Experts of a small language model: a variant of SOAP for the experts, 4043 steps.
Below are experts of layer 4 (counted from 0) of a mixture-of-experts language model. Rows are named router (the router's row for the expert), gate (a neuron's input weights, with its number), up (a neuron's input weights, with its number), down (a neuron's output weights, with its number) and show model dimensions 0-95. Each number is 128 + 24 x the weight over its row's rms, rounded and kept within 0 to 255. Numbers have three digits each.
After each expert's rows: a language model's description of what the expert responds to; "comes before" lists some tokens at least twice as common just after its tokens as in all text. This comes from a sample of Wikipedia text that the model never trained on. Tokens count by the router's weight.

# expert 26
router:120155122147115084164103135158109129161112171138148128124087134132101144147144166089134137149152134108115134122147148110120106113127150161127094076159128129128106124158137118130131114105099147141112152094157146158109113097165105143120151133112158113094127113129151084147149122128095159118
gate3:116139130137118114084108152130084154180134114128140151101134118116085143154152088120097110109127170121123130145151197144129120130128132135120151092106127118145120129127110088112125110089129109138101088099122114145134135140117132144067126130138136186089148104128122131123131122132115152105
up3:136086091169096154167089132131144115095104155124125152156133116082119108158148113107127114133106104131181120133166175162162113135117132098155109172133100163136121169182163146133140132118083115124153122138152123097137074138070166137123126120113124137120182118117107127164116114159116139101
down3:118123125180117156132107148109133087117111117115136143140121118091118128152113120171098084126134133113133126159164131147147128125152156098116129095135129100121171075089119134152115128101135197113153121126079143062117119123144147119136146141112111092107138161138089142096127082109110085118
gate4:103148076102161116105164119124139149100118103130143136152162134135109123140102163134089161127139122155152149128137134134095127179173140146117134124118122116144061123139100164150150098096091093110099118115149138134126174136114113155156087127127148164155124122164087162152168126144123105095
up4:140134169144068158159118116135132117148117110100106145109138111103140127095140126114166113134144138068095126135132146145169100092115088138102128116158180125144138178099138118102150160140148113111136109166112099150106074127125140109131154170112123118096086147092151130132141083098144141122
down4:153161180155121141107147119194145148087169140123125139144152133126168104137114122141170152153103073179096109110121129150117126098132142093115089090144159163158131165119111135078155116114143116129137126144145171103157116167110149143110140139123085131122149135119165130165095149131107099150
gate5:101133163148120121208156145144118147136134097103102144128139148164103164100099089138105167094201142132134118157132102114100122096129137120110111098089117128109145124102138108115131138156136123123129127125114147123107125095119141127116098166187165101122136163101157092146095127137171163087
up5:120158153158089073169131129140139080155125112108092131109124142176125122143133091139102180152188108156153142155116148122119118095153133108150118123103116131101137097121134110101090121193151150131105140129114178110128117117108144126134097141160133140112138168120162123109101135161168154092
down5:088158110153079131115123142172118106043147074125099125104135147120144146134154168163090137151129104154099137084118115126149124131093121109139104134094137116129131120122080122087096142121098148098126097122099120130110130137106157130131148104166129143132156162120151103112114148166121116152
gate6:123135152112105145121115122147101123144111123131145107144101140118137124155132129155121121129119172118160120136164162164082127127109109134106138144104165123134131118141134126107150096074126154160127135106142121126136109091132055104066133179132173123157175110179159113144140164129144143099
up6:140110171155154174120139142164105121104087130125139141147089116150133128128110128121119133127139160104124108103190113141115130096106129112135091094130156110123126124140128134129142153140143121146162133132146115160087123095110155163068116166147188125122144131106145147153115106165149106131
down6:126153128102142119130155166169068123116125136141083126149148141136124101122140128150140130121164154129095128131160090092141104130116120146144155121149100136115157179094115166154140141186124085155129143131113110140144178136098159120133135102149107153136093121145163119117143134069103142148
gate7:132095092141128121119128127142123132182117126153156155134143115168100139095134140118098149121101145095119125121173137140132166127133160167103130124163113084160089077115116127103092110078128177123082113124116148173122128125094085118147124154123131136135141121108138123135165094122106122147
up7:129134109122098108135132112132132119101137056099106125160132137132175156122123125157145160117181143109158144134176116108137134121123150145128126136122143124151094138164113125126098153187137147117127131145134151140105173111158138124141107101107095107121143113105118145124155129136137113125
down7:157120130151145158199144115075144117131109143169122142129172149165124127139146125167156100133145121114120129132149136120127135119126156111129118106141132121137082165117147108142110105146135113094103087108122163121162154134202104091126092149123134140143123155134136137150134141144117121141
gate8:136130165123108145114133106123122170079126130116129148154117130124089111114123133107120078120169120164127124120129105147116146166127099137123126146090146143144140111117134175103132171083102118122152138105102180108159140157122107163141137169114161114135168084134149123136175129103122097122
up8:102109088148147116127119125129166080126105118141144120087105121120132124160137117117162154126115158089100144128182141129150119102128172079119089115148120072129149162127097116142105105156118155107104086124110107153077118131105151119128128118123122162124114166122119141116089089141150130110
down8:113163149152131119152117144151151120160138163162154146149105141124121137112092111144124089121088124122158122173167136107092105131123114138172141084083151112122129114162114139163108112080129169110145165143099087095168145180096137111148148105124125157144105166103129127123132102154131127119
gate9:101141119136093108075160115137138127124146112157091158117143126121120119119122152135128177135146098072113132101100097100137125125141077124135140180138161116155133126177118117136175120139120114076164155123148103149146143109187120159117144153156126052131148084094115128111134136115157115164
up9:141124146107138080133170153106105110090106116136123121092125110088142110074119121083168107136120150098134143118135176147101148112159155111130143090117165144156147105149131164126121168135119131103149118145134171146115147146144129132126124193132136136112112076092062133142119101081106144150
down9:078133164126138111115119113116108140090124147106090170134126122121104139117146138169117117122141122094148135066108169121091121111110147132138156134141157178110181122131167125106143149112148134138134116139133157135156128160127119122123058064099104114105099121103130163136159159123129125161
Tokens in demographic and statistical passages: % signs, "The median age", Native American, sq mi, coordinate letters N/W, Jr, No.
comes before: "| ", ". ", ".", "|", "were ", "mi"

# expert 1
router:104120071121140097152148121123107142129106089121163142149102143116097106127107121154106110102132136117123120105166091098124116121127081109111144124122125144088174112138115157124128135152100177151122124187107109124136152128088086091146120108130142132118144116130095150120134101120195120108
gate7:123118149122155095148097142151117099090119152075092124129138115084128130122153142133142086119114100128141174118134108139102146127095126143120141097130135113094139080164158091130114168119146187144099125134132132108131113119096142130133132150123111141152206122137091094097103103124109084145
up7:137136103104122156171142126103141115136120135139132130083120138154127154141129093099134135130106134142136102140143132097158100107153109079092107099122135141145111144102117142123133113159110112122138110131109161137139136111165089138111134116115152126112088100146145137177116185132114159114
down7:130163154125137139135145153118184146142131149176110116154064130129129153143115157129155139148116147113158151167146110145155116152152153171174155121133118126138131142138147195179124137121130165154113140119146140173144124120119111143184127100107173120140117125111123117168142142152162138158
gate8:152124119110127145138120151150112201145076111160101100121115142139129122137145088121098086102132160133091126131151120085163134099108101122105127097171164156138168121125163132132113099160124090093141098147133150116137150107089145121123147158138102147154151142125134154157127137115098151188
up8:140135105130117116183118157139151148167120103186099158139123116114148170165130123116111070138116098134115110114146118156205145131121100171108145134116132172143128147170171088152076140138133148115146102141131165133132157118084103128170157147166114094137144139100139114097090133125140166141
down8:137137137136131099152153109132114094144107160106114115109120158102098093151127098149077081169140113091117126121145093090111051116146110141128090115098120095134106109124119100078109097142101103118133098127134141139111162134152094180113139124128124167155086129112090131115131107154120125113
gate9:138106146123133118117130152119108114153163120164122145118157129168144093135145071105132141123141091118193081151125154149160076123115139123150121118140152115098142150139144079118115179113124150104154131135090110115111120135104098128125111119101159097156092095129157111158147113145115154120
up9:141139137136132127095137141138127128145197140185137123117153146119133086147185118110150136138130108138164097143101122154161099134113144125159083132135144169110129121098147079138195139098145138154117113111137124127098117115104116101129125152091139140132118099134138115097139118108153138119
down9:111131133119115120161120139137145124088129142114117127098119138149113116117133102113165114126163134084118153134113057137144114072127136086114143111122116109094108142067125123115150129152121155122130081115100112076086131110179120090138142103071089131125120121128118157187090101081142115123
gate10:111136148108098091135114159115134096140136084131133133153122116103127098122133143122125139089112109181143124185131124094121107140093132106133139098102117096165119099109074152133168080074108074088155138128088142148112135098120060111113117140125077138114092132115128171147141110097144150132
up10:119145143074128137112126103095129142155169087126135127152127163090110107146148116097146148131113105155172118126140144139072079147108167126127133083110185120128128119105096151121153133130117103097175119144129067173145090115131133149120120139117118128091125112109143098108122114122108141128
down10:121125157132153142124119109132171134138141107154096169121115124117141102148192106109095137117096067151157167102149136126071116098129181131122130145112137129107122129121102148145157090119111131095103161136130140134157127115124116128121133110159119145139161119135143146121161115134121081160
gate11:120099157119122125112106121131146148092146110102129097137138120122127114075099120139115115125181138117153131130152139064106140150175101109145117102118102161131080126128115115144080175079131123113101142126093110151098096118159156117139118117131126151136134108115133133113133153143154126109
up11:132135110126138128118092146129135148093149089102141113092108153148118155120165116175122122141138101080148127143152151154103132110140135111135154125122145174135102078129100142139131098089144112151152119133119121101115112110147186123159100122128134135156125093153126144124116168129137129105
down11:076159157125186122128090158166161147103117087135137077132112116144107149138088099182114147122093156132079161116120103110127166115149157107144150141138142095172127151157121109083121123104118117129068086143137118108080099131115153138098186121156100136140077156115166144099103127095138127145
gate12:111123102074079116117144132141156111153131125114156108163118132098133143150139177184121104127127120143159115169104167109125143101133106141150110121141118150118102118083126133161117139160184127121148146131131113121120097126120143121138123095134158118119142133118128127108125093132128120108
up12:126106142143189135125166109137141103159138122140138143143095137082126119162165117138130121108172152110103099149129118168134141115148072123148142105118130144143158106192120145136134096130104128134126146095083141117161096088127126117086095164100109128137151157123156157131132136152068127109
down12:140114140119194133114142115115097148132141164137124126112155149102079122151146138125123116112156142106135085115139139146138135092108157106117102166128112130109165176162114106153086111137127126158141094108100150150133123102128114119132117155111170109119146104121120148174182154135082158178
gate13:102128136104089106164094128150143161146159091153142084150116116141163124162114131158110100172097161129138110117093150139137121152093137114170105103098120115079112107124155187161128097108143127151125139123104124148086146157094145116136122136104142129126133121097128162136133176107131085123
up13:134133114136114092178114134124139104133122117181140038138156139073180120144092143126123119159131143100157173127101165115128122148105134121139100104120152149140137107133126157124106124115150125138102120102161121128078159174083146086098153081108136133168138139096107157130106174096142119110
down13:100119150100137113183139177159133121131135121089124138096111124113134110138134129139118108149110101120124127133122156162106126157104132145136142067070121122117111077096084099157117111119129103140152101104138134146097152152121145147129128094143103145164185137119122139134109114149107121153
Word-final or inner pieces of common Latinate words in prose, such as -al, -es, -our, -tion, and comm in accommodate.
comes before: ", ", ". ", ".", "ed ", "\" ", "ation "

# expert 25
router:106064104134075125150152142098132133108120114126152128149120116099123105080154139156133145131092132126071118092153135140137159132098148139145119103119163144110124146154116140142113180148103106143094124118159134123126146145083128129150106155117118142177127115123170116135166160146122118076
gate0:095152121138110093106136105145148159155141158130158101136102160105125100158145121118111099119136109096137122090146160171115151123122107128154154144093090186148111144142136148141099120123096146149125075142138142126113074105096164084113142105141169135137136114131102114159152069109155105170
up0:151127144097118152163125137132106124132119131106169081128139118096127115124142104106132104084122129129113104101144128116147131110093085130138114204180110133180189176118141125102123124101086103120145122136133131124162157100139101133142201151143087089105143085123112136124133162121141129132
down0:154120146140111158158135144103130163113101097099151102075185078102140136090096112117121152123147110175125137106089129154109182164155155147140116099156112120171123173112094175140142084126140104145132125145112128126074162152117118124147128119137142105141117093134149118120138127166104094121
gate1:116073118105134092137162135081137104174126160155175115155101129129128153123121098132124098071100151086117138100132117077138167129148105153151089137129118156106171147150114168132147076151148089104156145127124108114150171127107171095162118122123112108161117116137148124120089144098126145084
up1:096128104084137072113135088166144104078119133127110113171121083125129087157113180147150105122128129097094131133157132134140105121111139124163108122145140106141113111105164166127128106132142156166136159174139112078112166156132146123132150142148135162142105143136135173107125143098128109127
down1:129148144118107191147113128128148130113135117121116130124095132145117106149091125122118102120115141140171081119145147138115119155133150147138119144154152110124123127107121123121095167140140159108160159141116122139111134099133182109091066150094102150110166131137132143118144142118096150135
gate2:119180107160139134141147139129172098113124135156130136147132144141163133118102146150175123105124075102127127115120141166134116154121144128118135171107119171112131100149133124140105158186165161121142129114119108124114098163075138103132116141069153102118126125102133145146099117116161152115
up2:146085125077121134119105118155093152135084161115115143120116100155104134139152103124082156113131166149138152139146107153131122121148159149181162092138128094150129124075147104167142131115101112123112085142120144133131160126157108153126090132159102128134157135139151133121166147129119127157
down2:091135122143132125139107130133128105095156156123138150113129125086108148107111118106115147169101104134152126151110115113182165113140164112133127146168111151124172159165155144123146100145110101146163142152174148136139126136098127090140091141151186126167134126131103124126126138115125069148
gate3:148147134135150140143166081115127112143169125101134177164088089107144102133140148121107135086130106134172126121121108187160133114133132140139140112155122102127154157056116124090096115138159105109138152140124145125128120098142110141163088132156108106122122115143114110103110149158143146133
up3:145161133142126129158102153118123151146098124103144125138145138116106129164182170167113121149086098089114171147124078115107154183097123126135155118118131123145151138133187119114161121137137155114101095139090121122089163147099140093112109135124113114162108102159124131135136140138141132140
down3:144134092127145172139118135098117153173147144109164084092131129109125105089188175135107139132115086140150095126102167157089143117133107142102139131122100127131145110115123115115119121141165139136149145075126118105118133114153125126151093111085107133136139092087122097149146137156138118129
gate4:130159137103146162142112086101089139128126121093118110101112045107155107107150169153165130125113109101077130110155102120114089130143128160092153079128154120135108139138105139098114119127140146143141141114157128116116150143117123091176119111121144134116132168125123115170140128094175100091
up4:108127156154100134083138145172118151153133099086125118116086200164110152142128135118115131140108101130172108140149122166123161101155105155133119167074126096123110097123127148154116079129151121106131132119099078145142116152148090130100141121191152129152148133158157140122144122129151127137
down4:133126155123095161094131144153130153110141143121143112136161113130147125172180134158095123126120169122177168121134107136114172100130138153140098176149137090149106122115123104136119127093097112144164119091151141105150174159085103087141107092144108113085096080168108122095137089127112100120
gate5:099152138141154107106108166127101140136132060093147138085099074141144137117079125113118135123101129156129128113157181097152114127134066168139059100137133088147158105118165127142137165142127144166114148187137131142156123166087132121130122124125124162127167134105115128110102110111124148095
up5:135131121125117149133136106165103129132136140147178111131126122138099130116108149134133136110144165145132097134125136155153120129148120103146161110109135131142147103108118128141126113107112145176074125103133141185138144111146108135117154120119142109100168113157096122133121103121121083131
down5:123149140081117110104132147133119157129121122123091110107146114140133105153133120100120064104089099160114128101138093111110106134112085138110131124094101196100090113135143109138136091125127146136154139105159139132082110146097176135099164152160184142118147143087155117164134122163161156162
gate6:146130162101121113103170098136166161138174149094135157107060144139129118106132119146123196156136112130148127121129121120097122118144118131135132127114171105116094176109124134126132121170079127099131150181104126179101123108142166095084137119105157113120140134149109102107135095181128112119
up6:140124133107170113128165137123119150098149127149098118105074140127120130134137150090116186124136110136086152133143122106110136108140116152163153107113148112142141157144125148087100127144139130118126123102076162193116109152098127108104179183121154117118127138128103153095133131169079103147
down6:113149201112131094140171147123161097111109140119119099130092148126110142186135120086154168119137136170104097127119141087146121128115126130133113136149128112108166138113090121138135102118052097123123078118110169131062153140099098109123142146144118157177127124185129128116116143157121118143
Root pieces of common English words before suffixes like -s, -ing, -ed, such as head, back, law, list, drown, attack.
comes before: "s ", "s", "ing ", ", ", "ed ", ". "

# expert 20
router:132086158173117099109105101123152130138167109183130160174111108102127137147085101106086095090120133097110122107130103148109101138094151118139170155126159126149157110147152106110128178118161127112109134130117092128086144158115153145142132128145121131173126120118128146134103137097109125137
gate3:127119110117082137119131156132132113111076146096105097108158106146139094148111146096149140096127144116143178126103161179149148104097157131137149102147114127129120137114122125103161153103148113095172147109134154151120165129099130135055118173127114141072140114153127117108120087142115148127
up3:111112119129155154128173123105148150178132133129159120146070146113133142079165143140166128147114114107108106133134129084141154163153110120116110137098126142151160134100122106187160103127131139096113112126128127151121098118153087135146140082109127112163128133104132113150153145127153108148
down3:139150134108118136120135164142103163089116132113142124078138148124168170122128137134104166145124108170150121099133083159142100161134143156144151152104114166116138088144160125108122142121060119134120145132137137133163132188125148125098160136098152150144112134149143117193162140117099121181
gate4:129194115114112086114133096088150124198164094106149122096107165142139126115084127114133136107107115102126147141181134157168088112097118120123132126113138128148138141112112159116145162093082124122145111154120144138170136133115151135171130113142149137141121109089173115163105134136134128136
up4:132176071138112077111110111105132155143162108113121136119130112143145122137106107116152127083099147121129119126173196169172133145132139122149124109120097135131123179071124153149124144092080150131127124137102153094126120136111149152156123088099135129163106132063144123170128129154130134087
down4:109120174105126139102153129133164146152106142133136149139138105145112117116156171119136141140145151144135132178098163110139132125150173160102127139131155158124120152173204183133140105155116103114174132138114170162085154100108148110142178184168141111112121150143098138144135124154124118125
gate5:130127143137137113107139128146084190140074153066160136140181112183122122106129120099066130138103170169129094092100154175123097142098159081138115114131120150154122133119133153148102118144096182104114128139079149120077144099086161139173147138128114149111125152127136094123147135138148109118
up5:098115153069153125151146157120108130136136113147098108153151104075142150178063128110137117135122106122107088124102147142083125108144136103105105139154160099126083088139123119092125078139138135127101148164139121147090126111134103104122118159146129126120099102192117118129186099132191126137
down5:139144100137139128104072126149129137091119078172111120112094152089138131112120086128140164132112104166155111161079144092114153148141111122163130095104114086152092107094116121123119136131110132124102099062097086087099127120148127116074138134123133110125161146120149109108115091159132169120
gate6:134157136119138144105124096137069114107141138104129149115116156076150114158087163145138111113116074121129135144079117121114141143144129117171111125136115158106145132132076150092124127108130145145097105110144074145120102124124159148076136134112106107098116142126141172142150100126107126174
up6:115137135091142108091160099132096136110145108115138145123113157097159108135112155135132117111085057131116125084122128090112152116092138114128087184109133178129139172099075147112088128142103130132140125124115095155131108144093147106097100148134105111104111134138131160146126070088098157110
down6:115117163153121138121151093142143091133125149133163135118168124105125143135100133078134124062120129124108124106104122145139124124110181144151146089138157119138103140121130134150122085114141130088142112107114090127148146161104127171100168143131128139195128146154124097097139137117154171154
gate7:157083122114107127098155110123086092109093127170145143139133172151154140119129177153114096119159132117136130121090150130091150123123168129129156152188109112176104144134121118131160140128132110142122120113151127113111136145141140132112161081124103086077136125112107171152127140118126151115
up7:107088112135142132124162135150105124129080145148147156104150184152095099127136112151105115146112128132138130121097121103117135152139177152118136125179156064149118121118108152108175150160134098150126139129106155127098121131153137133141126111138129101132171097137111159135142146117118124111
down7:161132131150148137113129130104138143118121140155136164157119160180140187123159154119118115124143101115104175134086149152161131127110144135130162115163118170133097093083108161148079114126152149100110124094137138152119128155147117146131124138101158153151128179163157092149096130175136107123
gate8:133123124108133140132120109121137101098098131128126103118112138164162096109084111106156129169154158125121090078149119143162139123165103127166130119176099084149110099126106146151098147123115090135112117137119180142112165169147051096144132117147145137177133130136102134131112180130132163147
up8:120136107162133165134138118147141094096107153141143145147103134074122093148100122117127109182132136152139180094152110170123146140125123130130172164102126140157111126127107148123072119141125100123138119092150127122108129131122120115123141140116124130142173115136073157076082150133175106149
down8:104118121134076141142113141118142134135131082109132077112146111119156127159134104115158143103119109077141146151142122127124140064108132138130152141173125157133136157154134111112140121146149096082119127084092121150147081090140089136114102133138177124137163149122132119185157130120113156114
gate9:148165135113118130102113120111108078138118099117148105146167164154126135116158114130125157175103120149118134126168181159152121162147130118083142185175101163104068122123124109165122129134123131110156137135104147129115144117128166139174119069089089109168124146099130153145140129111152123107
up9:098070098130138151137150113158126156134162150132116120104127107092150141164132152106122114139147142125132118122095099138086149081133122131151110088092107099150171142137106118133128135099129140126124107121117094097159105148134111079114134165108151104095100155140117107101127120124070121146
down9:150154120124148118135104131128125163102155106163153119145141118141146147112141093123110151158104126166168122125122145121147067148150125115120106144154091133107165113128144140159140103126148110100107120112109115092089143147068130130121140114119135138133138144098153150123130111136133143116
Head nouns for organizations, works and fields, often after the, such as film, government, Council, movement, company, teams.
comes before: "of ", "and ", "in ", "for ", "was ", "to "

# expert 23
router:164153117144158155104125179166151106138116117086102110109108112197134143135132104101125079136168108166118078164120135141158150093140118144108106135137112096102161126140140126123100083120141115127160105093125166122113107138139094120141106140162114119124139144102111105137169093109153134107
gate0:108120140127131124115154130143141107142149131142137137130112113102137061145139173116149105101162087125142107174181105081082108141140125124130108179096148159120170194114111130108130128097106104144157123116150134125103126098108096127132162127145116142164144082098169137158108083128144154126
up0:154128132110143099165141153063117110098133112114109067155114105161134140122090119159130142145093160135137100112121188147158152149126108110132144097139122095144090082161119153136150104135121147116151127142106133148143121167148135073144108118079140118083126125136126117116155135108107111136
down0:064128082119164125156110092139137138136160129105102146096123133130100124140109124140126154119170110132169100139146117118131149124123145114147155146138110119141187129096056087147144116157088114130110143107111121155085117099108141150148088130122121123090136156117121145124135130130121149143
gate1:146101154147119105178120124130142162094170151106088137111034116128137108089104169121121145146123148131142128087165120137136123126146121148147127090107127140163116156126093113148158121143122124089123115100161140120128131110119134129161100093127097117099125099122127093145157117086124100162
up1:155137089118068147094123163080157100142131103088144156117132161124139146148137159138145100096117094107103104158109114122135116149109133149127144150133120096126147101107129108089122170151097090181130132147159094203122101151146135114130098169110150154164156094114181150124094152143124164131
down1:125100150136079122125122140102131148117126105137155121133128134111076159102106139129119098122167100090111102136114088122096112113091113183120157103125159125098088100097135133093106136121138143130162093154116145145082142146098125117134165156135130166130147118142183169115121124104135105166
gate2:150158132168122111114122119117110135130153131126136122150164120159127150082138147151131100103170092091132144126084106107109143125082134104115179107142118170151141149144136139149108118115156117132122146161155139138120122119120122107127120119113079172115123110081128149134126112105153156116
up2:157135121143114162149164094129135179150158112104122094170129121154108155134134116158124131164177092101155100157164169116151120137130122127125148141133136117107133124137120118085126169103098114134135171130131171107116158166119169124110109143128113103173099110077132119142145130156142130124
down2:146136168134103132110115074128111133138118135128126116142168171087144168138152129129136129116155109118136115129187103114151134098107121130119085138185142110122106135146131160145134112147114137107087134165163101157144169110101135158142080093109159150131124135121125096143158099096152126117
gate3:153131107124141128150095163149126143148136100180113169117104161145135123140135118132154150105100144088141101104120124125092101124143095156108135139087157104115122115150154138163089099130131097136097120170142197137171140127152111145163160103119101122140115154129150127123131146142151134149
up3:130130129138118169101161129090089153129094168111162150122130122161121109133122118166114123125154134173092134144138127125140142130117132143174099115180102148128125113091086107126158137180144136106158134108161112116099094131112116117129131118107161138131143108120145121117176129134173142126
down3:140126107120132137099072122110118151164135114093095128129138119110103116124129140140086074122161140123103127140167130132094144107153129117162159140122125148127139146114129153100141136098089125116100101123144125102109115120127146124125154083110147103113123150194125084135165117191154143110
gate4:143080121108095143130096143126116109134171157174120169105141095190109111106108125090111088138084094158114150102122111141122130102185131148116153140109078150159124053104154122131111120138152127147115098126130141128116124110154146111124117105069149113150119158123127127123130118131140128133
up4:138187148107137104136074127166139158123094076124172154193126122087149085169149140131115122141141146089109120124169131138154110130080120180161160124131159143098136160125129113089153183102112144133149107133122134108136094111126128121096139156149164107090118102146111148153144148093133106114
down4:120138174133076144097153118139128115146154115123154126114073106097097125158140135132098158086142100114134107117109112136198126142161085113112103073123114126101130197129093138177093126128095135126134107121158121155170149129126164126180128114137113159153135152145086114141140141109117109097
gate5:115134140159114134113159138133096130073114137100126091113093089142111088124110106125116105105148151129131079134143107155109123168129140077115148101121135156165096134143159147146158129135132167089141119117134145114128114153103161113156118113108120100160166133118143131156187110133131139124
up5:094127121132159153115140151165113152097121122133173123106088109156074100165128103103134098125129167089139110121162078128121135172155136088154156088122129154159123102135140166147136164126120136080129120135123120130134158181099154139154094139120148117126166085135094132127174106141124141136
down5:120147122131128068147147132155105132139126109128105174114126153093125142146127120126145141124136124108091137082125164134129154148125144137127165101146173156121101100091111094127126090117122175090144072152098113114149139058119141132125088105115099099142152069131106159129136095127140189153
gate6:137145118125128132129119120118120158098155130076091130072121128145114121115141148097094167145139089101135105096104090146105096145163121180134136147097142134149128116189148120149181096180148146140123151151172129107159119145131136134145121068156123109125140115113102115148113101143162098130
up6:123136127143131124141152123131140142182128133178163159165117120107135132123131126128170127121107156158122142146160162143137140123077167075116100112126092110131110138090128135128081138079121110134174136136106151146087133147148140114114133178094137151141084150150147162100124145097160138106
down6:132141135146118111130150177118090200123096096077134155119138136115154144115138129119121111134118129098156118094131143086102176115184129143088152127137101140127136137062111124136138113193125138081085113107116139157116097146163113109115107110141157138138110093129150159116095148097134146130
Periods and commas within numbers and dates, colons, and "age" in birth lines like "(age 37)" and "15,962".
comes before: "\n\n", "00 ", "\n", "5 ", "000 ", "3 "

# expert 11
router:120109087111128112140128125130113092143133156119106123124115127153171131125133133082155112122157159151129120151136122110124146141103133162127133123114093148124156117113132133139087110114113131168125115109122123068127167121179124149103153109159126087150146090146097122126121136125157137135
gate0:135133134101103168126133127137144091093130144090184079145165112134159124110125140135193145140119087108123153114115127088121122084090129091142158113125151122109111156164138118141142113130138140152105138165146115143134145154140112118125154117099147161137131132170123122130131124112138093150
up0:106088190154113092154119139107160167143117117128089126084152169115109136148123091119101128131110139169175121116144151135117102166108134115127077078105137090132134145091101151143132135127119128094145124115110118129120122106157132137123091144150111106127139190116167136191122133158119168154
down0:093136113167089081131153141131142174126117168096090095116085102155124119126118162135126144140099159151091115095128145149152133156139121091126129085103077095115141132154149142132130119132139156072143136100128159112096126118132133127188130125142118095109111132128131100137137146110147194140
gate1:108126115124104142140118111135135116164135138139115104143094109118119147128074096149114090139139159146134133137173098120132096126113155114165149112167101134137162097129129111083114121124133130138082117121108193113149159100135114146164155110132081114102099119170118127114129128097093131114
up1:135118150117118116102117105093141107098118092119098068144093111106150136128124132136107055122116135176136142100146098096137132123099172109123135129138110136164202131122168154106111146098092120120107121085107147112132148146083149101155110157155130123127104094139128125122145137129111138112
down1:145094104142126125163123129127169114096107145113105145092143144111137119134130135156125101164134175142111130159104101121149163147119134113119106115117167069124128175117117138086130147074087073107146123079131093112148114124059130115144152170149157109108109138115101119103122132122096157142
gate2:099162134154124120120108150139134142145169120144143130106150146075109121182147117137096125176125158139136152128131113101168193093116132126205140125100102155134142104147151111111122152088165148135131185081127130143101163126143118128111122121096101160098119117135109168132108080138116148134
up2:143151134118147128130130127146144153112118127115109127142140153098107124150144136106128148125133127146176121119098132165092128129096109120141161146106136144152097122085121121105124161118130155094110082120107151163134140145143120128117159164102164085118166100120102146122149162100090146073
down2:113110105116082096157150115146173119107113170112083132113128129112116167134124116155119120101157126113165113137170126088113108097114118054121123151095161162136112114138128109157116131107148119179138125134144124134145146115103166177146090110091159150106118094106153088156166119163093139086
gate3:144110072157129153157128123135144122115164120113137167123204104101139121140155110140122130114119114133132147128127129135122106124105112140096182096165151114131093139147142068139125132155143109130081102120130110149097103109104102127118146163132093137109138075148121117100136118079123165115
up3:169130106113137130124079113107161141105141131117135125112126136154132142137132120074110116117115126151144150133171084122153129096130131175144177094142123121134114148133151128085124103141123112141070133170157124119148100127100108095114158082122094163098109130103086086128177140109131165124
down3:148099084101114089115154120144097095144146138152109102128093180098160137132126153163147092074116145110111090094137094199141150128128135139111141134129125116148120139127135122116165097140138148103113130123128082121138162158098130123113102130097086170101125094128136130143113146150124139108
gate4:154135126150178120113109137138134130121156149125135145131116124145106100133116140068108152101099123158152077151133128154103111115164146129128138134171073147102114103127112119078128149151174117093114094119140149094110146088136088117158090131140112136134135087149149122156171128147130124075
up4:109105155117116121127119170118109113106113159101094113141121096087116116114111135148128128098100103125148141113127143117110112117173156146132142112124115155154104165088096119140111079133161163105142092137095150115154143134149095124109127101130122094144107152081142128160154164128111149150
down4:174139157126116150125126132143122142151106132128091102177128125152115140129118083054085127134123115110108120115134100097096139117158111106124115106113126102127120143136133149144125145115157144147150151089137130082152114153129092106109143085155091107076123183154157163127143132155131110100
gate5:124113129114163138155103108126133122157178111132152130078106134124152120182110123109135174160124151157123125195119160113102094129102137161122166120125127149090138138117122116124160116163143139104159111111134178114130153125171156157135135165092150161107127128090124135158159141105084113083
up5:130126142120103129132114145096117122114099140120145113120136153152099169084114145162094097098122133123135106115149112142148146115171089080107118143181145098144115149130132171155125133063090141135144130130132065134141139140111086129135124088164154115168146118160157103135086126123183125169
down5:098120137069146132144141127114127133120113111152186140118134141168150105161151176129106105091114167159114137113111125098147128145127158106112163110138129141147104130113095106133175107112087112132135124116141111177142135115118133140133138102123144126135129180160123139134126160148141103166
gate6:168138074090157143126128129152144083134126116127140120138109155138116116147089143138110156110121136113110134122133134100141123146122180147115150146152101095167133156149141121116166120156123126134142113168132099111125118118172085117118111130130108152177155147116141088133141140083145111123
up6:111097171063164147159119141156146114115119119098098139125125167142179107144109154113127189131136134139087147117146109157147158118141138120111156125157121147150101159168114137166122126111129143171110168159130072140137092139158144129156108108105140119114139107099157093064127156135125148135
down6:164098123108164104068131097120135157079157132157155150151150140158170153087105119121112156150107127137112123154155128137138145145141153119136090137123110124099121148157132113119138155128127143139133125113124114060131147107088108138080112152143145119162172139103115146120127135131101092142
Field names and pieces in infoboxes, taxoboxes and tables, such as Website, Builder, Species, Career, Arrondissement, plus pipes and table dividers.
comes before: "\n", ": ", "\n\n", "by", "information", "classification"